Experts of a small language model.
Experts: 128 experts in each of 10 layers, 64 SwiGLU neurons an expert, 4 picks a token.
Below are experts of layer 4 (counted from 0) of a mixture-of-experts language model. Rows are named router (the router's row for the expert) and show model dimensions 0-111. Each number is 128 + 32 x the weight over its row's rms, rounded and kept within 0 to 255.
After each expert's rows: a language model's description of what the expert responds to; "comes after" lists some tokens at least twice as common just before its tokens as in all text. This comes from a sample of Wikipedia text that the model never trained on. Tokens count by the router's weight.

# expert 54
router [150 178  90 149 142 171 120 139 151 118 149 135 123 100 131 172 112 107  81  56 147 154 124 176 144  47 138 172  98 132 152  78  82 148  97 100 108 110 159 102 150 160  61 120 154 137  83 124 139 210 114 176 171 119 135  66  71 141 139 116 113  74 165 167 156 162 162 186 130  87 112  77 124 145 152 129 147 164 124  81  87 160 191 148 112 135 154 121 125 153 129 134 135 113 154 116 158 201 118 169 115 120  85 140 132 171 140  99 151 111 102 141]
It responds to: Month names in dates. Month names and the spaces or commas inside dates, such as 29 November 1980, December 2, 1974.
comes after: " |", "|", " in", ",", " March", " October"

# expert 30
router [124 130 142 128 144  96 120 115  91 159 160 127 103 103  81 133 138 168 120 152 179 173 149 111 164 120 128  77 109  69 137 181 135 114 120 104 116 119 123  87 174 112 172  57 154 119 122 125 144  86 109 151 105 103  90 140 101  75 115 192  71 119 185 165 195 138 127  93  67 151  90 159  69 157 142 106 168 158 109 129 148 158 196 125 129  71 145 118  90 187 128 155 142  97 129 153 142 167 164  63 174  83  95 129 166 149 176 118 127 124 137 134]
It responds to: Table cell pipes. Pipe separators between numeric cells in data tables, especially after percentages, decimals and vote counts.
comes after: "0", ")", "%", "1", "2", "3"

# expert 6
router [124 116 194 102 134 126 131 129 112 141 115 164 137 154 111 148  96 183  89 148 117  81 100 114 145 129 166 184 103 110 140 142 146 135 150 171 202 131 139 127 108  85 121 157 167 141  78 134 140  60 113 135 138 120  90 120 130  80 126 189  34  93 120 107  96 105  83 122 111 127 117 127 147 190 168 174 164 133  57  84 169 119 140 136 123 108 142 162 110 168 140 140 132  86 149 132  65 127  67 118 115 125 142 150 104 132 156 102 124  99 134 116]
It responds to: Directions, positions, idiom words. Direction and position nouns and words in set phrases, such as north, south, top, right field, as well, back-to-back.
comes after: " in", " as", " to", " the", ",", " on"

# expert 35
router [130  85 115 105 148  87 109 128 146 112 159 111 131 128 147 159  65 133 163 144 145 175 157 132 107 162 154 108 163 194  74  75 181 142 146 182  98 125 135 116 155 132  85 126 153 117 116 168 104 111  99 111 165 135 127 174 125  90 110  98 172 155  92 111 125  94 124 151 172 102 100  85  37 113 118 113  95 148 164  95  81 113 161  95 186 151  85 114  80  97 196 100 185 131 104 118 161 166  99 171  80 141  87 127 123 155 146 144 175 111 165 122]
It responds to: Capital word starts. Capital initial letters beginning proper names and abbreviations, as in M.A., United N-ations, W-SW, K-ampala.
comes after: " the", " |", ",", " \"", " of", "-"

# expert 5
router [ 62 160 111 139 113 161 114 111 121 162 153 119 149 141 157 110  99 100 161 102 168 135 129 171  90 127  64 189 122 103 141 101 182 157  48 120 144 116 150 133  83  80  76 124 142 118 154 191  86 197 120 137 136 122  75 144 138 105  72 173 118  79 104 148 178 194 137 106 106  97 193 133  96 138 176 158 155 146 127 175 141 140 127 124 115  76 129  93 161 150 178 168 121 134 190 167 111 129 175 125 103 161 151 102 122 153 174 144 107 209 142 177]
It responds to: Coordinating conjunctions, commas. Joining words and commas between parallel items in running prose, such as and, or, but, until, while, without.
comes after: ",", " and", "s", " well", "ers", "ing"

# expert 56
router [172 170 126  87  70  61  89 187 163 106 118 125 175  87 105 177 131  67 168  68 114 154 149 125  91  77 107  95 118 143 112 142 131 169 122  95 145 150 162 139 133 161 134 141 108  96 141 172 104  76 127 147 140  79 166 165 161 116  88  75 109 111 147 105  78  94 120 177 140 115 110  79 127 148  81 150 102 108 113 157  91 151 130 159 131 119 126 148 149 124 135 130 172 107 139 115 143  98 129 124 106  95 132 144 114 160 124 122 104 143 161 143]
It responds to: Name openings. Capital letters and first syllables of personal and place names in tables and lists, such as Sara Er-rani, Greta Gar-bo.
comes after: "a", "i", ".", "ie", "e", "an"

# expert 48
router [169 124 111 145 156 138 154 128 125 100 159 133 106 169 192  83  64 147  61 204 147 110  99  80 118  86 151 135 105 112 154 166 187 135 137 115 202 132 107 133 126 120 157  95 197 133  99  65 100 131 137  97 118 104 187 171 136 187 127 131 102 100 144  97 106 135 104 141  71 185 188 136  97 188 130 131 155 135 120 144 141 191 153 125 145 149 165  55  51  95  97 146 131 112 121 148  96 103 131 112 157 131 170 159 123 173 161 150 125 124 167 103]
It responds to: Digits and odd word pieces. Number fragments in tables and coordinates, plus stray mid-word pieces, such as F-G%, 2.84°E, Att-orn-ey, 20-23.
comes after: ".", "–", "1", " f", " F", "0"

# expert 53
router [136 165 134 112 121  90  92 114  93 114 137 158 161 116 152 130  99 175 136 145  94 151 118 142 150 100  82 133  80 107 168 149 134  92  79 163 177 148 130 110  52 119 115 160 144 145  98 149 124 145 139 121 175 128 133  60 144 123 101 112  61 154 135  77 171  94 153 114 110 104  95 115 146  87 157 151  63 131 154 147 168 125 158 155 137 134  61  98 167 142 153 151 120 113  59 147 153 181  71  61 114 130  96 194 131 126 145 165 146 133 164 161]
It responds to: Line-start name pieces. Spaces and capital first pieces starting lines or names, especially blank spaces before team lines in football results, and openings like B-abymouse, W-olcott.
comes after: " |", ",", " (", ".\n\n", "|", "."

# expert 52
router [136 110 121 143  90  61 119 159 102 161 151 131 110  48  98 165 137 124 153 175 132 187 126 126 108 108 135 117 133  84 181 160 138 126 131 144  87 172 175 153  49 137  86 169 105 124 158 153 170 137 149 143 154 101 200 132 120 101 123 107 110 138 154 113 120 140 129 185 100 152 161 171 135 143 177 141 143 146 138  94 124 134 160 128 141  93 189 116 114  96 130 128 132 128  77  78 168 129 134  71 104  61 188 129 118 125 199 177 180 122  63 133]
It responds to: Space before numbers. Lone space tokens at the start of table cells or before numbers and coordinates, typically after a pipe, colon or slash.
comes after: " |", "|", ";", ":", " /", ","

# expert 7
router [162  84  82 193 141  95 111  84 154 152 155 121 111  73 180 162 149 105 123 121 126 151 111 171  78 124 153  98 150 117 132 115  94 123 122 155 126 173 144 135 139 121  78 163 161 109 102 129 139 170 106 102 138 131 102  73  88 128 161 100 130  85 122 121 108 100 148 140 104 107 113 150 169 141 138 115 135 138 147 148  87 148 122 118  28 108  92 140 100  51 113 148 142  89 151 109 151 207  92 200  91 122 129 165 122 128 108 170 157  84 135 100]
It responds to: Space before numbers. Standalone space tokens, usually at the start of table cells or before numbers and years, such as | 1849, in 2002.
comes after: " |", "|", ":", " in", ",", ";"

# expert 37
router [110 149 168 150 128 106 154 176 139 145 151 107 122 207  89 150 104 119 121 184 151 117 149 155 135 116 132  66  95 113 136 142  77  94  74 162 172 134 145 141 159 100  90 103 160  85 153  98 120 125  98 189 105 129 118 120 129 178  85 170  81 166 174 118  90 138 159 115 123 184 102 137 182 139 157 150 159 148 106 141 148  91 184 114 175 182 147 148 113 148  90 130 105 115 110 137 136  92 119 112 120 112  89 160 149 134 111 125 173 170 123  70]
It responds to: Table symbols and labels. Symbols and labels in tables and infoboxes, such as ±, −, —, °N, JPL, Time zone, and words inside table cells.
comes after: " |", ";", ".", "0", ")", "%"

# expert 11
router [ 67 135 141  97 122 144 121 124 154 152  95 186 106 109 142 147 169 133  97 127 119 134 114 109 114 101 127 104 104 100 157 118  86 157 134 126 220 103 104  82 129 183 158  92  83 142 152  62 167 209 127 135 141  94 106 167 156 138 149 136 185 142 171 131  92 137 102 138  77  87 161 139 134  91 120 180 124 122 106 125 168 146 169 169  91 161 117  96 192 179 190  79  79 145 101 126 104 122 117 136  92 137 188 115 144 133 122 112 179 135 140 124]
It responds to: Table row ends. Line-break tokens closing Wikipedia table rows and section headings, such as | followed by a new line, === headings, |---| separators.
comes after: " |\n", "%", "0", "|---|---|---|---", " JPL", "1"

# expert 44
router [136 158  96 169 116  80 171 109 144 132 159 185 197 155 143 185  69  75 112  89 114 160  86 187  93  98 176 133 136 138 177 105  64 153 127  96 170 106 112 121 155 151 116 121 124 117 123 168 134 192 182 113 136 174  97 131 152 101  66 165 110 141 193 148  81 132 155 126 125 164 157 128 125 130 130 131 136 158 164  90  80 107  91 162 144 157 138  85 139  52 137 174 153 116 121 127  74  67 125 110 120 108  87 124 143 152 146 137 104 129 143 103]
It responds to: Word-final pieces, years. Ending pieces like runner-up, abbrev-i-ated, res-erve, medalist, plus year digits in tables and lists.
comes after: "20", "19", "ed", "un", "b", "ad"

# expert 47
router [115 172  78 116 121 108 121 111  86 128 138 136 134 209 139 124 109 129 140 165  86 110 109 142 151 147  99 185  67 170 157 119 103  90  95 114  89 103 160 117  77 123 164 153 196 106  82 138 163  97 116 110 131  99 138  66 120 167 173  92 114 152 201 137 166 128  81 106 154 182 162 103  96  75 144  98 128 170  95 181 134 138 143 133 163 137 156 109 145 168  93 104 171 124  65 137 124 119 118 159 178 106  86 133 137 134 140 196  71 157 123 156]
It responds to: Infobox and date fragments. Pieces in infoboxes and headings: invisible marks after spouse dates, Species fields, year digits, closing = headings, and split non-Latin bytes.
comes after: "20", "19", "18", ")", "}", " It"

# expert 43
router [118 115 144  51 120 155 140 176 107 105 108  97 164  51 109  96 153  96 142 155 101 128 109  96 149  74 145 148 139 111  93 114 145  88  87 125 100 149 165 170 140 147 124  89 181 129 123 144 133 103 138 137 100 113 190 218 122 106 135 146 146  94 147 147 136  76 143 139 156 164 117  88 162 156 140 150 135  71 115 166 145  95 163 155 165  88 109  85 153 135 108 179 170 107 135 105 131 114 120 186 191 119 136 137 120  75  95 100 158 153 148 108]
It responds to: Inner syllables of words. Short inner word pieces after an initial consonant, in names and ordinary words, such as Tim-ot-hy, ch-ur-ches, b-oot-legs, Charl.
comes after: " D", " T", " B", " Ch", " d", " L"

# expert 39
router [148  95 118  91 102 156 133 196 175  89 122 136 177 127 157 173 143 148  63  85 159 135 119 129  99 162 147 113 110 114  72 125 155  99 112 127 189 134 147 117 127  84  87  85 162 119 111 117 107 151 117 188 129 163 157 159  57 103 132 113 102  92 139 141 110  94 155 206 110 156 127  49 161 138 135 112 113 128 140 134 145  83 145 143 117 136 140 148 130 107 145 155 150 129  96 136 185 161  79 177 156 188  77 128 121 171 120 123 149  49 164  51]
It responds to: Units and number punctuation. Units and symbols after numbers in measurements and stats tables, such as ft in heights, °, lb, ×, dashes, colons in times.
comes after: "1", "2", "0", "3", "6", "4"

# expert 41
router [195  80 133 115 126 154 124 128 148 130 128  62 128  80 120  83 144 122  88  58 154 129 127 119 208 119 129 128  98 159 109 139 125 120 107 136 130 151 140 107 139 124  88 130 176 148 100 115  93 124 126 151 183 129 174 149 137 125 117 153  96 148 118 161 171  98 126 125 173  98 164  91 139 150 113 125 164  54 140 128 152 115  79  62 133 124  84 136 205 106 142 139  94 103 123 123  95  99 149  80 157 120 149 108 138 111  52 160 161 149 179 103]
It responds to: Name-internal pieces. Word pieces inside capitalized names and titles, often in sports or wrestling text, such as N-X-T, Nob-el, T-rop-hy, Tw-el-ve.
comes after: " N", " T", " W", " B", " P", " G"

# expert 26
router [158 136 192 102  85 152 129 131 111 105 162  60 108 165 138 137 121 136 161 144 136 138 113 106 152 130 155  43 132  96 149  71 183  79 140  78  98 148 125 154 203 116 151 133 179 108  94 101 115 103 128 179 121 143 126 174 174 163  92  73 139 134 116 107  75 168 102 151 130 137 110 126  90 130 164 138 186 122 113 108 192 131 177 132 115 139 135 115  98 155  99 102 130  87 111  91 108 111 141 131 122  99 192 148 156  91 150 138 144 115 164 118]
It responds to: Sports and organisation nouns. Nouns in tables and sports text such as Division, Team, Club, League, Army, military, police, often after a pipe or comma.
comes after: " |", ";", " the", " a", " and", ":"